{"hidden_size": 224, "experts_per_token": 2, "d_expert": 80, "d_shared_expert": 64, "moe_layers": [2, 3, 4, 5, 6, 7, 8, 9, 10], "init_std_router": 0.034, "norm": "rmsnorm", "tie_word_embeddings": true, "learning_rate": 0.00344, "beta1": 0.95, "max_seq_len": 2048, "train_tokens": 276100000}
Below are experts of layer 6 (counted from 0) of a mixture-of-experts language model. Rows are named router (the router's row for the expert) and show model dimensions 0-111. Each number is 500 + 40 x the weight over its row's rms, rounded and kept within 0 to 999. Numbers have three digits each.
After each expert's rows: "gets" lists some tokens that make up at least twice as much of what it gets as of all text. This comes from a sample of Wikipedia text that the model never trained on. Tokens count by the router's weight.

# expert 36
router:443526517510506548508485478482488499515470485577451544455520469489529538546429504533499526491530478467455541468485461546527446464472513587533505517387501513529401505569501451503469473485506537514444448468580441473493493465503485532520487456547570570432522594537486494459414543550561429495434552488496589474514524529528458538541566443440
gets: "l", "r", "b", "n", "h", "el"

# expert 38
router:460488431470474488374445593470525459483523492496491455548512469487458411532554496536524433532440448562458452532496494427558442479521515546503484567428487486545585466474465452563575405515541512567599498484481435507542469553533465454482416498498488531467548469514486492500540521541525498490524476516440477466440475433495480488497467438464
gets: " |", ";", "|", "%", "}", "|---|---|---|---"

# expert 17
router:445502487521508521502541500470542527567484557577552500463418508504477469473461434505561538448520537520528520442492485516522439499496473507541491561523517440546550457471515446492425447526514500470503541437486495478495478527581516443507549518525459547529521530502507426477482485401522479492512507512537526552551468514484496518448535557487
gets: "st", "th", "f", "ter", "est", "er"

# expert 28
router:485505480529461455494494496514494549451469470446536477574499452522451519588486501470480429467513539536499468486514494470498491455450540506560460557477507470497513489422487495565530531514490539495511520448489452549455495554509471462557432455508438489529515433561471455459607558476572469518493567600510495437418484421476494481596510403479
gets: ")", "\n", " |", "%", "}", "W"

# expert 15
router:515472524561495426449494439486470498473522432449508551524558552505585477485472516452495508553490429466483541523455529454479612415484486514512527521464496537462519500551425450505471439546520500514460446470496433466545553490520531431533502439516471473483551520522527473555456494422462465444536512391507526494515456470561442518547547422503
gets: " S", " J", " M", " N", " L", " K"

# expert 13
router:579588477514461453524546485473528496513558536521568479514536527512471585484467512525579458497449445532430526507507407517489495498497526522496537421509512431495478487442547456465551499459519424476533517464500589496494586478511530506554444536575463488554495529487541524553555534564422475481469516537502488476494486513453493488485496508435
gets: " |", " ", " was", "1", "-", "|"

# expert 26
router:526477440572451477450414364469502545518566529531505492519537535490537536550447586470542506507451508493512493518557551526521566492519483530521418485502518509494543518521577520500528534468494487456481543468470490457496499531493469441539515445517471473469473529540505463558464510476505528420498501441456485493564472438533515535564467541487
gets: " T", " W", " C", "T", " c", "C"

# expert 27
router:517455490467448544468555501500514504546495427443459467506544440461543485513504514501501525479492540477443446480530511474496469544490563572494545510523513577513552491602485487543497492454500519541483518480514473481476458562434508504497473486472464476520457621498571500509516548453545526426502496514546467412427489546495453441495505438569
gets: "\n", ".", "==", " =", ").", " =="

# expert 11
router:463490563509529562480518535494522482535604506441501566513460548534515571498512451428459549501454503484559477535457445570502477592512525513436497495489507555548456466518546563511528505514526490600461517542601562467411562467531447502429570473455501545481496498449495587472561503548499531512452481479554500488547485497583552502488481482533
gets: " of", " to", " for", " with", " in", " had"

# expert 19
router:496459491450519461436504512504515529508439514535482474459513537438474579428416458490550539559559548510478536538516566493525493532496568469582508529443527453456535510502521431554518526528461534473507501506508486487499470450566525473384517480545535494449543477475560458471502463500479467496509536449419471444571536560548548513457497465466
gets: " L", " l", " H", "l", " g", "0"

# expert 39
router:472481463513491468510486573483546521447531536468515541488550498560517537452471486502548454428493469477497522412587480460515513515460515521473539470559436503499509517489454493480529468526544467448519478480479484436475522560534509513538538508521453463602537489581469436468595498485473463451549518479452484509469500566504449487541481539537
gets: " The", " He", " |", "-", " he", " It"

# expert 42
router:478545404523503490509510503525582547484478519509535534585515453455484476537526462527458467472590492501496463487427527542484472487505447507501505572458456430474495540536426533516528533539475537493546537527510460500418446519433481484473452534519477453488499417512481511482544529527541477552511527447517577437465478540509444515584506490499
gets: " to", " would", " can", " will", " may", " also"

# expert 41
router:490541453496480471507427461538570522483555521474495505562495445493527482534458548619577503427522432483476476514575499523502474505448512530540471450463475519479498529446446400528502490534582545463515529469472516516473560446491552492406517535467464438466497492526545455541505470569495458528482583447435465575518462510511531470542485476538
gets: "M", " P", "S", "P", " M", "C"

# expert 8
router:510562441523458484502542484590500478434496489556566488468535579496524502469544455532519509510473408504482495539520570515448511572511512569473532548532517462530530500513477508478362547508485480476515500488436537518457464454499475554485481472528499487540481521529473506440472520443509454503506546485449527498511537577551517424472458496531
gets: " ", "–", " October", " $", " January", " July"

# expert 29
router:513491458496488537435469459498473473511429534489504453538433460496455463494479521477550488532525456513452494439501474503479485515457475482484518520494523516413534516479536457476527475559526466482443465450368414524524489433508503460467539451503578521390439465482565498512560560539552474517494486511539560467454488522498523504539518479532
gets: "ar", "in", "ur", "ay", "or", "9"

# expert 33
router:466506464582501499591509416424469544499470446419494467488435484554458487567532458428499490461499564523449519507486571520496542506493498511558512472554517460471542493518533482526478468560545515463496453510466502470528498488496491469501631491562573487461477554514470439542469454569498442512501558447475563482575532560491491447513574484434
gets: "u", ",", "i", "2", "o", "a"

# expert 43
router:563546516449439528561576480473504455502570528523487497472484503488512520526520475522535535503482532512579467596515492570594519492483500414455514479471449455543523471485511519525526487508461473573487513595487496518491463564503498508505491493537401592445463542538479499528466434504514506501483464499443567485510576517527439545516484511456
gets: " and", " or", " is", " are", ",", " to"

# expert 18
router:445542519525542481554476499510561453439491454545528461500414477566511481521478568452512518517449521554550515457482441530525502499504392441497526498496531534475447537536504522545479410504472457490478447497461422538473525456461498603477510504554486501478540547536550554537410580488526514462534530571563531434508529447454472466459434433529
gets: ",", " |", " (", " and", "),", ";"

# expert 14
router:558556452451455467597527530498488476522499453503507498520535447557474550473542483537486478459456497496547567516494521497571511510577547496499495398542477502488548505415512541475556498560515480475462505607441520486509486488523507546494502426482480440570498442520489481488542502498460433516496462551483559518485483469514569450430492418499
gets: " the", " in", " The", "The", " of", " on"

# expert 23
router:477518508465508541478501514533540509545509477445534520461477517525485457475469509596505470489568470554516442499525501456444527455519484526503553527452512433439481547523481487447460522554477533571487488423557463545466544510532524539524497469559556501463520546447516470496507442487524432478576559523509441480507486506525433474498509513450
gets: "0", "2", "–", "h", "z", "3"

# expert 31
router:604547509504491476540432476533478513440506507540466452564471496502523482506521499468509508492513470511509463420481481504504493496474491508462571551487513533505536458512502470472496467460488447527450476445510471512533485498492532525534473469517498521497477517498488475422557475514547486527525458518517580518446459491509520502457551431511
gets: ".", "0", "2", "1", " el", "5"

# expert 24
router:549531522505581493445476540475459580552492536532467455494600494430441480454420459520499581462521450527546583416483352515511476510531439531458507553501484432504502454497531564425502498515515523554470531569538530530456493473466452496553518493475518498479483513465486461513432450459524572558515587553471425514456508481452543508557492502520
gets: "ic", "al", "ical", "ric", "c", "ial"

# expert 9
router:497551532487492423491474508533503546480412495512448497493511531514427490500480448477486523475514515405565546557429486474456476478554505517488457472499530499478521533476543512452506542490488544491496536485559473477515491500556472482511469565564537470580549510493430526561548490468514434549478495481532538551486511505430460476496570503451
gets: "-", ":", " Class", " •", "N", " /"

# expert 0
router:486465476525546512521497494519421409478501519468493492527482531568478498522493562573524443486527510560445455551469488440528503493448413583557490510483560501553514503443470502530523475503571488433469555506520477527490460543471509448464454541497462496562457526483570460512471500510489472518493513479559475534438438499418416530522492519529
gets: "1", "2", "3", "4", "5", "6"

# expert 45
router:570538505496532420517499474481478527504417505588539455487500502551555429539409494490466504599508539494556466566422445520472512513516511472480480558478482501482503560523503424414459488480527530454533443543455426491531492493557432544486486519501536474476559486436473530524468481436495580433543546569519553517509477540486476572463507493549
gets: "o", "p", "on", "os", ")", "i"

# expert 5
router:525481526480502507489520493543513470546496557515574489521567399463460451489543520459426442461508561476416480461411432490500429539576563508506547487514499489518442442440561464511475478521571486558446567515533505459470524512560519494566480506463507446534572489541446516503540441473435489525404532476481492512461478508445402506539499542492
gets: " the", " his", "s", " their", " her", " its"

# expert 35
router:554481571445525453501473487525488497503527582506597516517536478532557501515449456486468526474582513495411490520436502488467443552497502479462560436490473487463537471449491505542518555452504458507508478435424515501517553491559450504422443498589540529468458494497501463607537468457477573505482556512419435451508530498480536490456567532502
gets: "==", "|", "See", "Personal", " See", " also"

# expert 40
router:513525588526492526533463509488456400550466401541429551447518569445518559473474540487502491444495526535473467485547445565511509458459519496527488470491518526445511608515510492451532482477457501499541540477492484417500510554501475454558434542528486477548518557521444481465542527481539537578567561425441495450592564515538467471473521480506
gets: ":", " |", "-", " by", ";", "):"

# expert 30
router:478512558488555518558507535488525489507480487476542552445449539442404448433511479450529505463533550382517503556485504466519458467500554481504478539516570531516520523492532561506511495497466506521531467624538473422524472530493519494539543524494534527525503482530530568496465474554559529534473491509508509500522447501451535554543515509535
gets: "ed", "ing", "ated", " known", "ted", " be"

# expert 34
router:508536443573444556477507516437509522448503551501541462512550484437573492548519473551438479594452505449529534492493491547548532505523479455504453537487483451516418547480453497512487458537536457546461461551426401476513459447509470436548569519517550495562498465508487508503507504523507463505503487541454517539449522576589536469550491530504
gets: " a", " an", " A", " con", " one", " the"

# expert 47
router:448474493489525550447560548541512405418472452498490517587558470507513456516464481535414498497507488589423509590475480555411556519495501499502429481513538481504500516525530504466523498547462529518522465512433414534526507451572517521497479497485564441544440517491556503486553522463565481527557513546523540476468508454548484468438447496464
gets: "0", "5", "4", "8", "1", "6"

# expert 44
router:480443494552564549476549520528519468506503494478471517480472475539498487404490520479496489480527516470519478406554457513496432489460519410524557435556575540414520468562440452490557483460438442593532488481489493494468480456530531571549476438542544520506512482573466582606503504606532543517436496534541474509530538543523500509435530496502
gets: ",", " that", " which", " and", " who", " when"

# expert 37
router:457563495432525512488550541501480496533507480491464482560509450461534541466541533457511530540438520485524454465509498506478481512524501527482561481543486526526523512531467585549442465467596441470457492445474522536455484506549530482582473524489490447470501579498481478519519520477517531497439518504526565543525470488531493421567495474515
gets: " (", " \"", "(", "/", " '", " ["

# expert 7
router:491563407504538460515488531468546507471432485394480514552458480446506564437518542530492499502489463530557466407445516494487435575465518575481510516554431458459548529500471539548512482502545445433469522465501520539437536487476550472558536479527508434508577521544495521474466439475498513461474451489563499541438523491502459499476530557510
gets: "'", "\n", " \"", ".", "-", "’"